config.toml
experts_per_token = 4
d_expert = 32
router_score = "softmax"
balance_bias = false
lr_router = 0.000724
lr = 0.00673
seq_len = 512
steps = 8217
dataset = "wikipedia_en"
Below are experts of layer 6 (counted from 0) of a mixture-of-experts language model. Rows are named router (the router's row for the expert) and show model dimensions 0-95. Each number is 200 + 40 x the weight over its row's rms, rounded and kept within 0 to 999.
After each expert's rows: a language model's description of what the expert responds to; "gets" lists some tokens that make up at least twice as much of what it gets as of all text. This comes from a sample of Wikipedia text that the model never trained on. Tokens count by the router's weight.

# expert 58
router,133,220,179,221,130,178,127,249,245,296,270,175,194,260,207,207,151,255,278,224,160,197,185,207,175,158,207,178,182,149,200,236,231,208,184,180,235,193,250,252,169,269,180,161,132,120,217,218,157,170,146,207,172,182,212,194,238,264,143,200,163,239,258,217,153,108,205,226,165,135,202,248,212,190,186,192,185,168,244,187,167,141,209,218,203,135,207,214,186,211,221,163,277,169,228,162
It responds to: Taxonomy and credit links
gets: ":", ",", " by", " of", "-", "The"

# expert 0
router,140,310,207,161,196,180,223,224,225,259,177,218,211,137,166,187,104,245,246,234,118,215,213,258,147,194,205,224,224,161,222,246,215,188,180,192,154,142,195,216,177,246,169,113,254,212,199,207,215,238,239,248,237,179,183,242,243,197,185,239,226,231,174,236,199,247,189,201,185,193,156,248,193,184,217,266,225,155,234,202,229,226,220,269,250,185,225,135,104,220,166,204,202,190,182,313
It responds to: Role and award connectors
gets: " of", ":", " for", " by", ",", "-"

# expert 28
router,164,148,229,196,181,216,124,141,287,272,226,178,181,174,202,193,169,239,265,183,172,180,237,152,168,180,192,186,211,206,191,252,240,194,200,200,224,232,187,255,134,233,171,214,147,204,242,241,120,171,165,248,161,137,202,167,290,190,165,188,241,207,225,223,175,126,275,243,202,152,230,244,261,138,147,141,190,207,262,221,171,209,196,236,238,143,193,162,239,197,246,166,182,140,235,144
It responds to: Table row starts
gets: "|", " |", "0", "-", "9", " The"

# expert 51
router,148,151,222,204,191,140,156,184,257,163,192,248,172,117,146,237,218,163,169,271,174,183,221,192,207,197,216,232,176,203,232,235,245,265,178,197,189,236,202,237,171,233,194,221,244,228,192,253,242,142,257,218,202,154,189,184,243,260,254,197,307,144,242,256,209,121,212,260,198,188,253,282,176,183,206,216,177,208,148,170,219,230,173,266,239,150,221,199,203,180,229,128,186,159,152,118
It responds to: Non-Latin byte pieces
gets: " ", " an", " f", " New", " de", " p"

# expert 4
router,240,203,259,223,188,212,199,255,120,198,201,207,237,214,159,227,260,188,211,214,139,228,215,211,212,142,238,266,227,247,179,191,262,189,147,202,222,210,222,185,235,187,161,152,169,162,222,171,214,165,151,236,222,217,303,155,252,247,194,233,263,176,208,163,253,117,222,124,240,218,210,165,190,176,157,170,201,199,148,206,157,255,148,213,211,205,195,173,220,207,46,145,170,228,246,186
It responds to: Year digits
gets: "9", "0", "1", "8", "2", "7"

# expert 18
router,182,156,227,214,167,200,151,139,287,270,212,183,199,189,184,184,154,245,247,203,207,170,251,129,175,183,194,175,214,200,201,250,249,182,214,201,202,225,193,244,161,198,185,209,152,216,256,240,124,155,178,264,140,132,197,161,299,224,164,189,226,205,226,219,208,115,259,233,186,130,214,235,254,126,135,153,179,211,267,227,170,210,201,235,245,149,190,168,234,228,241,169,212,132,237,151
It responds to: Math dollars, table pipes
gets: ".", " |", "|", "-", " The", ";"

# expert 37
router,169,125,231,222,191,196,130,127,288,264,186,204,216,192,193,182,166,244,258,193,191,170,248,144,178,189,199,177,218,216,186,244,262,188,210,195,229,234,187,241,171,227,173,214,148,205,233,235,158,168,161,251,155,137,191,133,300,207,177,196,230,161,213,236,185,132,269,237,184,146,238,236,234,124,139,141,189,217,261,224,172,230,188,232,264,129,196,179,223,209,236,176,192,142,247,154
It responds to: Digits and table structure
gets: "0", "9", " |", "\n", ".", "1"

# expert 59
router,266,224,259,181,172,222,187,203,161,256,162,174,170,183,206,164,225,263,225,230,147,246,183,218,215,183,227,248,222,191,176,231,194,189,199,245,194,223,132,231,232,171,167,100,250,273,135,132,209,175,188,208,177,209,188,146,196,257,203,160,225,138,251,184,140,177,178,180,177,162,245,215,224,277,221,202,117,260,149,165,149,216,158,121,201,301,154,180,196,166,138,211,221,233,168,183
It responds to: Digits inside numbers
gets: "0", "5", "3", "8", "4", "6"

# expert 14
router,171,153,229,228,169,191,121,181,277,274,203,226,188,225,187,185,156,233,279,186,186,162,255,141,177,177,189,193,198,202,216,233,258,210,190,194,210,222,185,246,123,219,185,211,131,197,242,237,143,159,158,232,155,117,192,145,295,208,170,205,225,164,218,211,178,134,269,233,178,145,228,236,241,150,135,155,170,211,256,212,159,211,195,234,248,119,211,180,227,200,233,188,209,128,255,170
It responds to: Table digits and spaces
gets: " ", "0", "9", " D", " (", " C"